Below are experts of layer 6 (counted from 0) of a mixture-of-experts language model. Rows are named router (the router's row for the expert), down (a neuron's output weights, with its number) and show model dimensions 0-127. Each number is 50 + 15 x the weight over its row's rms, rounded and kept within 0 to 99.
After each expert's rows: "comes before" lists some tokens at least twice as common just after its tokens as in all text. This comes from a sample of Wikipedia text that the model never trained on. Tokens count by the router's weight.

# expert 96
router:88 65 53 52 51 48 53 62 52 44 61 52 68 51 32 89 64 49 64 27 64 46 43 63 52 24 49 25 18 50 41 24 59 50 43 56 49 46 47 55 29 25 56 68 36 44 47 46 69 41 48 60 20 52 59 46 27 56 45 44 68 36 30 43 43 51 44 50 46 44 23 40 61 67 41 34 80 76 57 55 21 56 42 69 38 57 35 64 60 73 43 68 34 70 43 24 54 52 46 51 54 62 47 82 80 45 84 30 58 61 57 60 70 29 38 73 38 58 67 61 59 68 56 44 49 32 66 44
down0:55 31 49 39 53 48 41 66 40 64 47 28 33 68 58 26 56 34 52 55 65 68 24 29 42 57 63 46 56 45 55 49 76 55 67 59 67 26 37 67 35 47 34 40 35 57 69 53 47 12 43 53 74 38 80 19 54 48 41 62 40 46 50 44 51 13 54 50 56 39 67 58 40 34 71 46 36 35 50 54 39 49 21 31 59 34 39 57 32 25 48 38 21 70 48 20 54 30 48 34 48 60 52 50 37 68 54 42 60 46 63 59 50 25 52 55 61 82 59 31 45 43 34 70 13 63 30 72
down1:48 55 35 61 61 85 57 52 41 47 54 48 51 55 38 67 60 54 45 27 25 52 55 61 33 35 59 37 73 65 55 60 29 69 45 40 50 45 66 62 65 71 69 64 47 39 38 67 37 45 60 85 47 66 47 24 29 54 59 49 53 63 57 54 56 56 60 44 35 49 44 27 73 42 49 50 53 51 81 58 71 57 66 30 69 53 08 51 53 50 48 58 74 36 25 29 66 71 39 62 98 54 29 54 51 58 80 54 35 57 60 69 69 61 36 49 26 26 32 36 52 35 62 67 48 41 48 28
down2:52 62 34 41 51 57 53 58 55 50 57 59 35 51 46 41 53 35 69 47 16 60 40 51 71 40 46 43 58 18 48 54 46 58 31 58 35 35 43 58 58 51 52 64 61 49 12 33 50 51 56 68 51 50 70 57 58 43 35 56 16 47 79 58 58 40 41 50 57 33 49 57 24 88 48 71 67 20 56 33 47 39 46 79 40 57 73 34 52 57 34 58 50 25 68 74 23 60 63 41 33 71 64 49 49 04 65 51 66 42 50 75 19 40 26 74 53 65 38 38 45 71 32 49 44 57 62 42
down3:45 73 50 65 86 57 49 57 38 57 29 18 40 49 69 60 59 60 38 48 38 44 72 57 54 59 55 52 60 53 58 49 43 49 18 39 78 66 27 51 50 79 62 42 76 56 55 53 37 59 44 64 27 45 68 27 45 61 84 55 42 67 31 66 02 69 43 55 23 52 28 19 80 36 55 54 50 58 48 44 34 57 41 41 51 41 67 55 35 34 58 51 33 70 48 57 52 48 44 63 61 51 54 62 42 43 46 53 54 81 73 33 56 42 66 52 21 34 46 45 63 41 29 74 43 53 35 72
down4:48 68 34 76 52 21 33 47 68 68 50 39 50 52 42 23 54 63 45 47 57 51 32 32 68 21 56 19 54 32 73 60 53 91 66 58 39 21 64 38 67 44 62 22 29 54 84 51 72 55 53 68 76 53 48 73 66 62 69 76 54 34 53 39 55 57 66 43 42 62 68 39 65 50 72 42 40 81 51 59 36 48 46 66 29 55 68 57 30 55 61 50 55 18 50 43 50 47 45 54 44 72 52 32 61 44 74 48 61 57 30 58 49 49 42 42 61 41 49 46 59 29 48 48 87 68 53 50
comes before: " |", "),", ";", " m", "7,", "–19"

# expert 120
router:55 35 43 42 47 53 53 79 36 24 68 64 56 45 45 54 55 51 50 53 41 49 61 50 69 51 59 28 40 55 49 40 85 58 47 55 60 41 39 90 31 43 41 45 43 60 52 47 40 50 45 65 31 56 59 44 36 43 36 37 68 30 36 78 54 32 28 87 58 61 24 49 39 53 40 43 41 54 72 56 51 55 39 91 48 36 45 61 12 83 46 46 49 34 25 38 66 66 59 37 43 66 62 70 72 45 80 30 81 36 67 50 71 65 51 69 43 58 45 41 49 75 24 66 43 45 45 41
down0:75 31 57 44 65 53 64 55 74 55 46 32 38 69 34 00 56 75 39 70 54 42 71 48 30 52 33 61 41 80 67 39 49 74 36 59 57 61 55 47 72 38 62 35 33 13 43 59 47 42 42 68 58 50 64 52 44 40 46 43 62 79 62 69 44 44 44 87 63 22 47 70 28 49 60 49 51 34 45 31 34 77 44 48 59 29 53 32 37 47 75 55 38 23 40 52 45 39 44 61 56 34 54 69 51 48 35 30 47 21 58 53 51 30 44 40 46 40 27 43 34 68 50 29 60 42 64 56
down1:64 29 37 61 55 51 57 74 72 62 35 67 22 41 48 54 50 15 51 72 67 29 39 49 32 50 32 60 52 36 69 39 36 35 44 57 20 54 46 53 61 46 49 29 61 54 56 69 52 42 11 35 62 57 56 57 42 42 65 46 72 04 70 67 58 26 37 34 42 39 44 66 57 57 33 43 43 22 54 33 63 42 35 33 46 65 61 40 34 45 69 62 51 44 33 59 49 60 51 57 52 40 34 87 43 60 31 25 68 53 47 68 06 33 56 48 39 48 41 46 46 33 42 48 60 56 71 64
down2:44 52 62 19 36 40 57 31 65 51 64 64 47 53 32 45 53 34 38 68 12 62 51 30 19 46 42 61 34 67 42 33 59 53 28 50 30 38 61 78 56 38 44 34 43 57 65 75 40 80 52 23 42 63 45 55 57 82 22 54 31 37 22 50 48 49 67 70 69 46 37 71 45 41 32 53 58 59 60 57 63 73 70 93 56 43 58 41 52 13 41 61 52 38 51 62 61 40 54 45 28 70 34 57 64 41 55 30 43 50 34 43 65 53 75 47 41 40 66 43 46 54 41 48 66 46 75 38
down3:29 51 56 49 29 38 38 61 29 65 41 55 58 82 63 10 52 48 33 43 60 54 35 37 30 67 65 71 58 60 70 58 47 72 27 54 50 41 74 65 72 69 64 20 78 28 67 70 58 64 32 56 50 53 60 35 49 50 64 54 70 38 35 27 60 63 34 75 50 31 81 55 52 46 29 30 41 39 64 51 50 71 55 63 35 36 35 93 47 59 48 54 50 50 43 56 49 48 45 44 37 27 67 32 22 52 41 54 49 64 44 25 60 51 33 64 51 43 42 54 33 58 67 59 78 42 57 48
down4:45 62 38 48 52 39 38 53 41 65 33 36 26 74 65 31 58 60 76 63 53 15 56 46 50 49 46 43 49 53 56 56 65 66 55 74 67 57 36 57 26 50 58 71 50 64 64 53 51 50 41 41 39 48 41 59 32 42 28 44 53 17 65 63 34 52 72 55 47 43 54 38 42 65 83 63 32 25 54 64 54 44 31 55 51 33 32 81 65 61 42 72 51 56 20 83 28 30 52 59 44 67 56 47 89 20 44 24 56 51 47 51 73 61 54 70 51 28 25 61 45 23 65 35 72 47 50 55
comes before: " the", " a", " his", "al", " example,", " an"

# expert 180
router:60 43 45 35 45 40 66 63 50 55 41 55 63 41 58 51 48 52 36 52 72 63 51 30 41 51 40 30 11 54 64 34 64 36 10 25 66 47 53 55 32 33 49 27 10 56 40 61 44 26 71 53 42 71 69 47 37 57 54 77 59 36 48 61 47 48 16 72 63 44 41 44 49 49 55 34 64 71 68 49 54 58 34 38 32 39 51 48 23 90 35 62 33 48 30 43 52 57 30 27 39 32 38 80 77 65 60 43 84 47 49 49 63 57 39 43 50 70 56 40 33 54 58 27 41 46 64 54
down0:61 74 51 57 39 65 27 54 76 44 47 66 54 15 73 44 48 41 48 67 54 54 21 35 23 55 30 55 42 31 74 82 42 57 42 41 51 76 51 46 83 47 28 62 64 66 47 54 47 24 43 43 55 15 59 35 56 61 61 47 36 62 89 37 68 42 44 51 58 42 73 46 28 45 39 55 39 72 48 16 60 39 55 44 47 71 38 61 56 53 38 69 47 43 72 75 53 64 52 48 36 56 24 69 44 29 45 48 38 67 26 40 45 54 70 60 15 50 52 43 31 53 59 55 54 52 65 42
down1:61 47 49 38 46 49 46 50 55 44 37 48 62 45 52 28 37 60 83 25 69 62 37 32 23 25 05 29 46 70 61 43 38 53 52 47 78 73 47 31 11 61 70 38 41 29 35 66 54 40 66 51 31 58 40 61 67 52 66 50 69 69 22 46 73 59 60 68 42 56 36 31 40 50 68 39 81 53 41 71 35 34 58 41 57 75 46 70 54 50 56 55 58 69 82 42 48 65 64 40 30 52 51 42 49 66 53 49 61 54 28 44 36 48 37 70 52 62 40 48 27 46 40 64 51 52 58 86
down2:42 60 69 59 81 55 43 68 70 48 31 35 40 44 39 67 65 61 57 60 25 43 63 65 48 40 59 32 36 70 46 27 72 54 18 46 42 40 72 61 45 29 43 83 14 58 62 42 72 35 63 66 47 54 57 67 63 78 63 79 53 59 60 39 38 39 36 68 30 39 68 63 88 61 51 62 51 62 50 37 24 83 49 49 64 63 75 64 27 70 40 53 67 53 43 39 36 60 54 45 34 59 58 22 45 60 49 45 34 46 36 46 39 50 42 46 43 74 37 59 48 59 34 54 54 58 78 65
down3:53 44 57 65 41 36 73 40 37 59 58 78 60 57 40 47 49 40 63 42 45 39 27 24 64 44 59 74 33 49 61 45 24 60 29 48 43 41 59 82 42 52 72 43 32 66 57 54 66 51 51 26 94 41 70 66 75 28 70 51 75 33 50 40 23 56 58 35 75 53 62 50 70 33 38 67 60 62 58 59 44 73 79 73 57 47 33 59 42 57 21 52 59 63 41 48 63 37 56 56 26 65 38 80 66 27 49 46 53 39 28 45 66 59 50 42 56 65 67 33 41 38 36 21 40 50 53 56
down4:48 42 36 40 56 77 80 81 49 47 67 32 67 51 31 37 29 44 36 61 53 29 51 29 46 45 57 39 44 59 37 63 31 66 47 43 37 71 41 43 52 72 60 68 49 56 69 14 19 43 46 39 76 47 43 52 64 30 53 56 29 52 56 31 55 41 44 57 56 76 63 47 53 49 99 64 60 54 23 41 75 35 55 68 44 58 49 45 52 42 45 57 45 49 33 41 65 51 13 60 65 56 31 23 27 66 67 52 68 65 56 38 87 48 61 81 61 51 50 44 37 50 63 52 40 35 63 50
comes before: " and", " which", " but", " including", " who", " a"

# expert 99
router:84 49 25 47 32 55 53 52 38 41 59 49 81 40 37 69 53 32 08 40 70 68 50 42 50 56 80 43 60 58 53 51 61 24 16 26 51 41 36 68 20 25 58 49 43 44 63 62 61 32 21 59 54 46 37 46 41 57 48 63 79 45 31 75 59 54 51 32 31 55 47 40 38 49 30 47 37 52 57 70 62 96 41 81 44 40 50 46 34 73 44 52 52 70 37 50 53 55 49 47 42 15 56 50 64 51 60 26 62 45 39 37 74 51 37 43 29 50 61 54 49 54 50 38 75 54 48 42
down0:42 50 50 08 51 67 38 53 96 49 41 33 79 52 32 31 51 27 32 59 46 29 30 65 58 76 32 76 47 30 30 40 73 27 26 43 60 33 71 32 56 50 32 48 63 71 47 45 57 56 38 53 53 62 29 78 47 58 20 48 67 57 60 71 48 63 60 56 54 49 37 64 50 32 62 60 48 52 33 51 61 74 44 35 71 56 19 42 61 47 44 60 50 49 45 60 41 60 45 81 52 67 39 74 78 66 39 56 75 52 45 42 55 70 68 54 45 42 58 49 57 46 52 53 42 35 64 75
down1:34 40 30 42 46 41 54 41 32 56 55 56 55 82 24 27 59 70 34 60 66 58 65 52 41 48 52 40 54 46 36 53 57 68 58 66 42 56 52 56 19 49 47 29 47 51 40 57 44 48 56 37 55 71 48 50 43 31 23 65 58 59 39 43 55 41 74 31 44 75 46 38 39 68 61 36 09 61 86 92 42 53 26 40 28 31 50 56 39 64 59 54 32 58 67 32 38 42 14 54 47 16 56 47 60 61 84 72 55 59 59 60 60 42 46 39 42 24 53 70 52 33 68 45 66 58 26 60
down2:35 57 49 45 42 51 38 59 49 52 47 46 50 61 47 69 51 66 79 38 37 43 61 24 45 43 54 39 54 40 46 60 74 53 35 79 54 67 65 70 58 58 18 48 51 57 65 50 53 79 35 42 48 00 44 45 52 69 31 33 57 75 49 38 53 24 46 41 56 72 25 54 43 36 89 54 57 47 77 33 24 35 52 51 47 16 74 56 22 44 44 52 49 44 47 72 35 34 71 34 40 46 42 55 53 64 49 51 51 58 42 32 44 25 36 49 52 61 36 48 14 28 44 38 56 70 46 24
down3:41 49 46 44 80 29 40 59 25 47 68 21 72 57 78 68 45 70 63 63 27 45 42 53 69 36 42 58 54 88 43 43 52 49 50 71 52 53 32 51 56 38 30 40 39 59 55 51 44 39 61 45 22 80 58 37 54 44 28 54 19 44 23 41 60 49 46 51 51 50 43 53 35 34 35 59 72 58 58 66 34 45 51 52 80 37 34 81 44 57 41 47 57 46 43 60 42 40 44 53 28 45 26 42 35 69 46 28 86 65 27 47 50 79 61 81 55 34 66 61 66 51 68 83 48 52 59 46
down4:55 51 52 50 28 34 76 66 67 64 45 68 66 71 38 40 63 35 71 50 62 28 72 49 56 45 39 29 58 59 44 75 35 67 41 08 53 36 59 48 58 22 69 72 73 63 55 63 58 40 62 55 28 62 37 54 60 66 40 52 65 54 71 56 49 65 70 17 42 48 59 44 47 71 36 62 50 60 41 41 47 36 36 31 35 36 41 73 72 36 84 84 66 52 62 37 49 37 45 57 57 53 45 42 57 59 53 31 39 52 82 57 17 65 58 80 59 42 61 76 51 64 58 57 36 54 52 62
comes before: " |", " JPL", "ign", "ion.", "umed", "<"

# expert 249
router:57 42 44 38 38 43 54 58 52 50 52 62 50 38 57 49 50 47 31 53 81 58 59 22 43 43 31 26 16 49 61 35 79 39 13 20 56 46 49 60 15 41 44 23 21 57 44 57 44 26 60 54 38 69 63 43 27 53 50 77 50 45 47 55 64 50 20 55 63 45 33 37 49 54 64 40 64 68 60 51 51 54 25 44 36 28 51 46 34 96 42 57 21 59 34 45 37 50 32 44 42 33 43 78 70 78 61 47 81 53 54 63 69 52 37 44 56 65 59 26 35 51 48 47 35 43 64 46
down0:63 64 31 20 59 48 72 75 32 51 68 34 22 69 58 61 50 31 44 57 57 39 48 48 57 52 50 53 50 24 41 52 62 53 63 79 39 37 39 68 59 76 47 72 63 43 39 58 54 57 26 26 67 38 45 19 56 58 57 53 49 31 38 31 28 48 61 53 56 52 41 45 19 58 75 54 41 52 34 50 36 60 50 73 37 61 63 54 21 32 45 50 54 52 74 22 62 54 19 68 67 43 52 44 27 47 67 48 53 42 53 36 86 59 79 69 76 52 33 55 58 58 76 45 37 21 42 45
down1:47 18 15 62 39 59 34 41 52 49 13 46 46 63 46 42 44 35 56 44 28 41 53 46 29 64 27 22 69 52 58 62 32 61 27 81 81 89 28 31 27 39 77 34 53 45 52 46 48 52 52 59 47 35 59 39 84 56 46 53 64 31 42 68 42 71 45 51 57 59 48 46 39 40 68 51 47 44 47 46 30 48 48 49 37 59 53 40 54 56 43 32 33 67 51 59 58 70 38 37 59 57 52 62 45 42 42 47 93 66 42 68 85 67 66 68 37 63 41 50 33 39 46 64 45 60 80 66
down2:54 44 64 64 58 86 84 35 45 37 47 60 61 62 45 63 59 51 49 35 50 64 25 91 47 34 81 59 55 59 56 70 33 35 71 58 36 68 54 94 51 59 44 58 68 61 33 63 55 50 56 37 64 54 68 34 62 34 56 40 53 53 35 61 37 30 41 39 87 23 56 48 48 63 55 71 82 48 62 31 34 67 47 36 57 46 42 56 52 39 59 42 17 47 68 35 54 53 37 52 52 35 57 49 52 58 65 44 37 51 72 42 20 39 63 65 42 19 31 59 44 57 39 39 40 67 28 49
down3:43 49 37 42 46 46 45 62 30 56 31 44 51 58 57 52 45 70 71 46 69 80 43 51 58 55 37 15 54 66 63 36 36 51 39 36 84 63 37 58 59 47 43 37 73 67 51 58 45 46 37 37 47 37 34 46 38 40 51 31 18 57 79 57 77 38 52 41 71 46 53 22 58 34 79 38 44 17 35 59 56 49 40 35 41 79 57 54 44 47 60 42 68 35 45 46 59 52 70 49 68 38 77 35 56 85 66 99 52 54 51 55 41 55 36 56 54 38 46 40 59 48 66 79 53 30 30 35
down4:80 61 44 27 48 47 63 82 42 55 67 16 32 54 35 55 85 51 48 59 47 52 39 26 41 45 57 68 70 50 31 55 58 53 56 27 70 67 37 51 42 49 67 33 36 34 54 35 31 51 61 85 56 48 40 40 44 48 18 51 64 49 40 51 43 49 50 42 38 52 53 63 50 49 55 56 53 85 50 69 46 68 62 28 30 20 56 70 58 61 50 40 35 41 66 41 55 29 42 54 56 61 66 50 24 64 67 35 61 61 42 25 25 09 63 78 33 60 79 52 29 33 50 41 49 45 49 63
comes before: " and", " which", " but", " the", " he", " including"

# expert 238
router:40 73 49 58 43 13 64 61 48 29 53 59 71 54 55 66 58 43 35 54 83 60 44 47 65 43 63 37 12 44 47 33 55 54 36 28 58 36 43 54 27 21 54 40 52 59 69 47 54 22 36 39 42 56 66 58 25 75 27 44 65 46 45 49 61 47 37 69 53 53 47 32 47 41 33 58 62 60 70 32 41 62 19 71 59 61 57 42 30 72 35 66 44 48 26 44 45 63 22 47 50 19 52 69 67 53 47 44 70 45 48 52 62 50 43 43 37 87 79 25 34 59 41 61 61 46 74 23
down0:27 92 51 51 83 40 51 44 67 64 59 30 56 35 48 78 77 80 60 48 61 52 57 65 49 50 53 31 60 35 35 72 51 77 55 39 42 21 43 47 57 21 58 43 69 42 77 32 38 40 50 25 43 43 40 57 44 46 43 30 37 50 42 38 36 48 46 57 46 16 39 54 31 30 45 62 28 28 39 51 47 57 58 49 30 49 61 49 52 52 37 52 69 42 46 35 39 61 27 53 44 83 63 64 23 40 44 32 42 20 61 52 43 51 34 53 53 85 74 46 63 37 43 31 72 40 42 63
down1:64 65 54 52 64 41 34 42 24 67 37 51 52 35 53 62 38 57 33 38 69 49 55 58 45 47 65 45 75 69 67 48 65 64 57 64 57 92 33 74 52 92 52 49 56 34 69 56 52 45 55 38 38 44 58 46 45 47 42 29 55 44 37 66 43 38 70 44 54 34 34 35 38 42 43 62 55 37 54 57 60 59 22 14 22 65 26 56 34 91 29 57 31 34 50 55 63 66 46 60 25 27 58 67 47 32 62 33 63 42 59 29 67 57 35 83 31 40 44 36 48 52 49 64 46 55 48 87
down2:37 43 54 39 49 46 75 57 37 87 25 64 64 40 50 42 39 69 68 34 51 49 39 58 55 61 57 51 34 56 29 49 33 65 33 56 50 30 67 41 65 79 45 52 60 55 50 34 76 52 57 49 57 65 66 56 45 55 28 76 35 56 45 39 70 60 36 55 22 54 43 38 46 72 76 17 33 97 63 69 63 66 53 53 46 73 66 57 35 36 50 29 66 41 50 67 70 61 55 20 54 54 39 49 31 53 47 64 61 45 51 57 31 46 67 55 61 66 79 27 65 58 27 51 71 38 79 38
down3:44 29 46 36 61 52 67 66 51 58 85 45 26 56 36 65 68 37 48 40 84 64 69 22 62 57 72 77 51 42 58 56 38 42 53 36 54 16 57 58 53 51 41 37 17 40 48 42 71 75 56 53 77 55 75 59 37 21 63 36 36 52 58 54 50 48 64 52 43 62 60 76 24 63 75 50 59 79 74 48 69 35 30 39 39 46 54 65 43 39 33 40 84 45 51 76 31 57 50 52 57 44 64 22 60 69 84 42 62 45 43 62 39 55 47 38 46 28 48 50 49 57 36 72 55 48 55 47
down4:45 46 54 58 74 46 60 55 51 50 59 39 23 49 44 76 49 58 34 36 65 44 74 44 45 44 56 42 45 46 45 50 39 68 51 39 43 67 50 54 39 22 47 78 73 50 53 43 26 46 65 51 58 21 59 37 59 35 52 49 59 75 36 62 53 63 81 73 61 27 31 53 09 16 61 43 36 81 38 42 45 68 56 41 48 35 47 30 58 88 51 39 65 58 72 42 48 58 53 47 55 37 49 14 32 58 27 85 58 40 36 60 29 82 49 37 60 33 46 46 55 68 60 50 76 45 66 47
comes before: " the", " he", " it", " not", " they", " she"

# expert 36
router:55 65 43 38 53 43 45 52 31 32 70 47 56 51 56 66 64 33 15 35 69 56 60 52 53 32 65 41 28 57 38 55 67 41 33 46 36 60 48 65 22 35 45 51 33 44 79 37 79 45 16 55 38 46 33 54 42 66 25 51 63 70 31 60 54 48 55 63 47 30 09 40 36 67 59 65 46 72 59 51 35 58 31 69 60 42 20 44 26 61 48 73 33 59 28 44 63 36 45 41 36 32 25 63 49 58 84 13 65 50 58 47 61 46 50 81 37 63 41 41 41 57 55 67 51 39 61 38
down0:62 73 20 67 65 81 42 50 34 19 66 67 47 77 68 71 62 84 36 42 58 60 68 67 51 56 66 10 25 68 49 58 57 50 32 43 56 70 51 31 57 58 39 45 56 49 51 52 49 72 34 54 49 76 41 59 52 57 27 61 61 31 54 11 51 50 58 39 50 40 51 52 43 46 77 23 32 13 43 39 62 53 43 61 52 46 59 43 51 38 38 44 63 56 19 52 23 46 62 41 46 66 53 40 37 68 55 55 46 41 54 58 58 36 63 39 60 54 59 05 64 52 44 62 32 36 55 52
down1:50 69 61 36 74 27 68 60 77 51 47 36 35 57 41 39 55 43 27 32 48 54 60 49 64 78 41 42 49 56 66 61 43 56 67 45 54 63 64 59 61 74 64 23 39 27 49 28 54 67 59 53 91 67 45 36 78 67 42 56 55 55 29 76 49 60 48 61 79 26 68 53 36 45 30 50 51 46 72 48 75 67 35 52 55 50 44 49 40 55 30 35 84 50 23 44 67 30 59 48 13 59 62 53 26 63 56 60 55 39 21 44 52 54 52 42 38 22 61 53 48 30 29 48 63 55 46 74
down2:50 58 49 48 76 77 48 45 44 40 60 38 48 46 35 39 49 51 64 69 47 32 24 55 74 33 56 53 50 68 60 44 56 64 74 54 43 25 34 35 39 61 68 42 54 66 69 54 38 39 50 43 52 49 61 47 13 37 52 39 53 38 71 55 47 73 62 54 62 30 48 62 58 60 75 54 62 32 20 54 83 47 23 09 35 48 52 59 55 53 50 31 56 51 45 42 24 60 39 56 58 37 16 44 19 64 44 44 56 42 68 51 23 42 62 36 36 24 44 36 52 73 18 77 40 41 20 37
down3:48 36 45 27 20 71 49 40 37 43 49 31 43 78 49 49 64 19 48 40 76 80 48 28 49 62 37 45 59 46 11 69 57 49 75 51 73 60 67 52 54 42 50 57 61 40 43 65 62 55 39 78 57 76 52 38 73 46 31 27 25 61 28 66 66 50 59 39 46 70 56 47 31 58 51 34 39 27 57 71 79 35 37 36 36 41 58 46 45 49 52 37 46 37 47 55 45 63 56 34 48 29 56 55 54 53 76 50 62 10 52 71 55 34 74 30 53 43 54 46 68 15 53 57 57 67 31 57
down4:50 37 75 49 20 45 41 50 36 59 63 23 67 35 45 44 71 71 48 60 13 65 52 40 48 38 47 42 66 45 43 62 56 12 75 54 37 25 38 65 50 70 63 38 33 72 33 67 65 38 48 77 52 30 62 49 35 63 32 61 47 34 58 61 43 50 42 50 29 44 61 69 21 28 37 55 48 53 52 44 62 38 52 17 11 50 39 59 53 42 49 48 64 57 38 53 32 50 50 60 38 73 29 48 59 84 63 55 26 42 21 38 17 40 42 64 47 48 55 59 58 73 42 28 50 40 52 53
comes before: " |", "|", ";", " +", " 0", "^{"

# expert 33
router:52 42 63 50 53 58 70 56 34 47 47 35 50 46 61 43 52 40 18 35 81 53 55 49 50 34 53 40 53 45 65 46 62 30 45 65 52 43 32 58 38 29 45 28 44 31 53 74 59 25 55 76 44 76 40 41 42 45 28 53 73 52 27 77 56 54 40 54 42 21 31 54 31 66 41 59 64 73 64 70 44 75 15 52 31 44 53 62 26 53 59 49 15 43 43 43 39 51 44 55 36 36 45 75 73 82 60 17 76 58 39 42 54 57 50 64 31 52 59 21 50 77 28 32 55 55 62 50
down0:58 48 65 64 64 48 46 44 62 60 43 42 32 59 71 52 69 37 28 65 42 60 63 32 61 44 44 50 45 42 53 66 55 45 50 55 50 33 48 42 56 62 28 69 41 56 50 42 37 47 41 34 31 68 51 22 69 13 14 66 64 54 59 39 51 46 49 42 45 39 75 36 33 63 52 80 52 92 61 62 32 58 43 20 46 44 63 36 75 46 67 59 65 42 26 41 75 44 35 45 50 41 27 57 30 47 49 35 67 50 18 75 33 30 10 47 39 48 33 51 18 63 36 47 53 69 45 33
down1:51 71 21 39 56 43 47 52 57 16 53 49 59 41 41 60 50 64 81 58 44 45 42 68 90 37 40 35 49 54 35 35 59 39 62 60 68 62 42 64 66 39 64 80 48 33 62 15 49 57 56 64 35 53 46 48 53 57 56 52 42 65 45 51 59 44 71 37 57 65 40 39 81 76 78 51 55 48 47 41 51 48 66 52 85 60 29 43 49 59 53 49 72 39 72 60 48 49 75 36 59 55 55 44 51 41 64 80 63 46 69 41 80 46 54 80 60 50 49 37 10 54 64 77 47 42 17 73
down2:39 57 43 13 48 44 65 56 37 33 30 93 41 60 50 64 43 39 71 50 70 50 70 72 66 39 15 18 59 51 38 31 23 34 50 52 60 62 50 29 35 60 45 50 44 37 49 65 52 70 85 62 57 39 53 54 47 59 44 29 39 46 49 31 40 48 40 46 58 48 50 46 39 31 57 22 60 52 31 57 37 52 54 55 56 54 84 60 40 31 67 34 65 57 54 27 52 29 44 37 56 77 60 55 38 74 49 56 40 68 73 48 87 76 79 43 43 51 38 43 68 65 29 49 37 48 45 33
down3:52 53 57 58 73 31 78 55 34 35 67 71 47 32 39 67 65 54 54 61 27 70 36 52 45 55 51 11 22 65 22 50 55 53 46 41 60 39 55 70 56 32 58 68 76 47 59 18 22 45 52 42 29 37 47 39 55 12 56 83 60 51 55 42 68 48 65 50 52 59 72 62 33 78 32 39 41 43 69 62 61 33 51 43 80 75 36 59 51 58 33 63 70 72 46 37 72 36 47 49 45 32 52 46 57 34 43 55 17 48 43 48 49 61 47 47 57 49 56 75 48 49 60 61 60 50 88 54
down4:29 49 68 52 60 73 64 36 49 56 43 36 44 42 35 09 42 41 38 47 69 24 61 44 51 42 48 75 59 59 47 22 50 44 68 39 50 21 45 50 36 57 27 37 14 48 60 46 66 35 39 35 77 45 57 73 49 51 65 45 49 31 35 53 49 68 41 27 64 17 58 88 39 37 49 44 40 64 49 46 33 64 49 45 44 54 63 30 35 34 40 84 70 51 58 63 55 31 48 62 58 79 34 79 59 55 72 48 64 55 38 48 23 47 59 61 32 30 59 50 75 39 32 48 49 35 49 29
comes before: " the", " a", " K", " H", " John", " B"

# expert 198
router:73 43 45 47 38 44 74 51 46 39 55 54 61 47 33 85 64 59 56 47 72 49 51 63 48 30 43 24 31 49 46 38 58 40 46 56 49 51 44 55 18 22 68 64 25 51 63 44 66 29 48 65 18 49 55 51 32 58 62 45 80 41 13 52 52 61 54 40 30 46 42 37 43 63 37 14 77 66 57 60 34 51 44 67 36 59 42 57 47 61 32 62 25 59 43 34 38 52 47 51 46 63 66 64 91 61 75 38 53 49 61 61 81 26 19 54 46 59 78 45 48 75 47 55 53 31 62 33
down0:54 17 54 65 41 45 47 36 61 71 30 48 67 71 36 44 40 37 52 61 62 63 68 65 41 35 48 51 79 25 35 79 49 67 40 45 36 37 48 44 38 57 31 31 65 37 64 57 42 35 28 48 42 56 58 60 31 31 78 08 52 32 46 49 62 62 55 56 42 70 41 52 70 26 36 54 64 41 50 49 38 48 49 43 45 31 73 61 91 60 31 49 27 69 32 55 32 45 12 37 28 48 49 70 72 65 53 60 72 64 40 62 57 25 62 50 46 61 59 41 63 56 36 68 68 59 53 36
down1:56 65 49 66 42 32 72 69 38 47 55 44 54 55 41 36 60 48 40 42 40 57 51 57 59 39 12 62 08 38 52 56 52 41 55 37 48 38 58 47 47 76 59 72 46 42 57 84 64 43 08 21 35 57 67 59 47 72 35 37 40 34 65 47 83 45 43 51 34 70 43 71 60 50 41 39 36 54 35 33 66 47 59 36 50 68 60 58 54 34 25 67 50 24 50 37 55 36 53 69 46 72 70 58 63 58 37 57 61 80 51 44 82 57 36 21 23 62 63 59 52 40 48 44 58 52 82 30
down2:51 46 50 42 45 63 51 60 26 62 52 32 57 33 55 58 74 77 55 59 25 13 49 51 50 69 56 26 79 67 78 35 34 27 52 54 56 70 54 51 58 31 49 47 46 62 29 62 19 52 73 52 29 40 55 43 52 46 58 55 50 32 69 58 38 27 50 76 57 69 63 65 39 73 44 00 43 34 37 34 57 83 65 54 55 66 52 52 49 62 37 53 34 20 73 39 65 61 30 57 61 35 57 46 48 55 36 53 56 39 29 75 58 43 31 45 50 38 79 56 50 67 37 48 59 67 50 55
down3:61 35 46 40 50 53 43 51 55 66 42 54 45 47 51 54 39 27 46 54 55 34 64 45 86 70 30 48 31 33 53 58 67 40 71 37 47 55 37 38 35 60 53 54 25 52 42 38 26 66 51 50 53 54 93 55 95 55 62 32 33 47 74 65 67 65 21 39 64 48 40 31 47 21 23 69 76 41 40 55 37 35 24 44 27 32 67 43 46 44 40 67 39 65 38 14 65 51 71 42 57 48 52 52 60 53 51 66 30 65 31 32 58 42 39 57 19 45 60 53 43 47 33 74 43 47 24 47
down4:71 41 47 50 54 42 42 66 12 61 06 38 36 33 43 50 41 46 21 58 63 58 38 56 46 49 67 46 69 58 47 33 78 49 64 44 33 41 44 80 42 47 70 55 49 43 50 30 45 50 40 51 22 58 81 35 40 33 37 83 60 60 62 59 71 55 53 68 63 46 36 63 43 59 68 61 44 59 42 28 53 56 60 85 42 65 38 30 29 40 37 37 47 42 34 64 87 41 62 71 43 54 53 67 52 61 27 50 73 33 57 20 37 57 42 42 35 53 27 41 70 29 29 38 55 52 45 60
comes before: " |", "),", " he", ").", " –", "–201"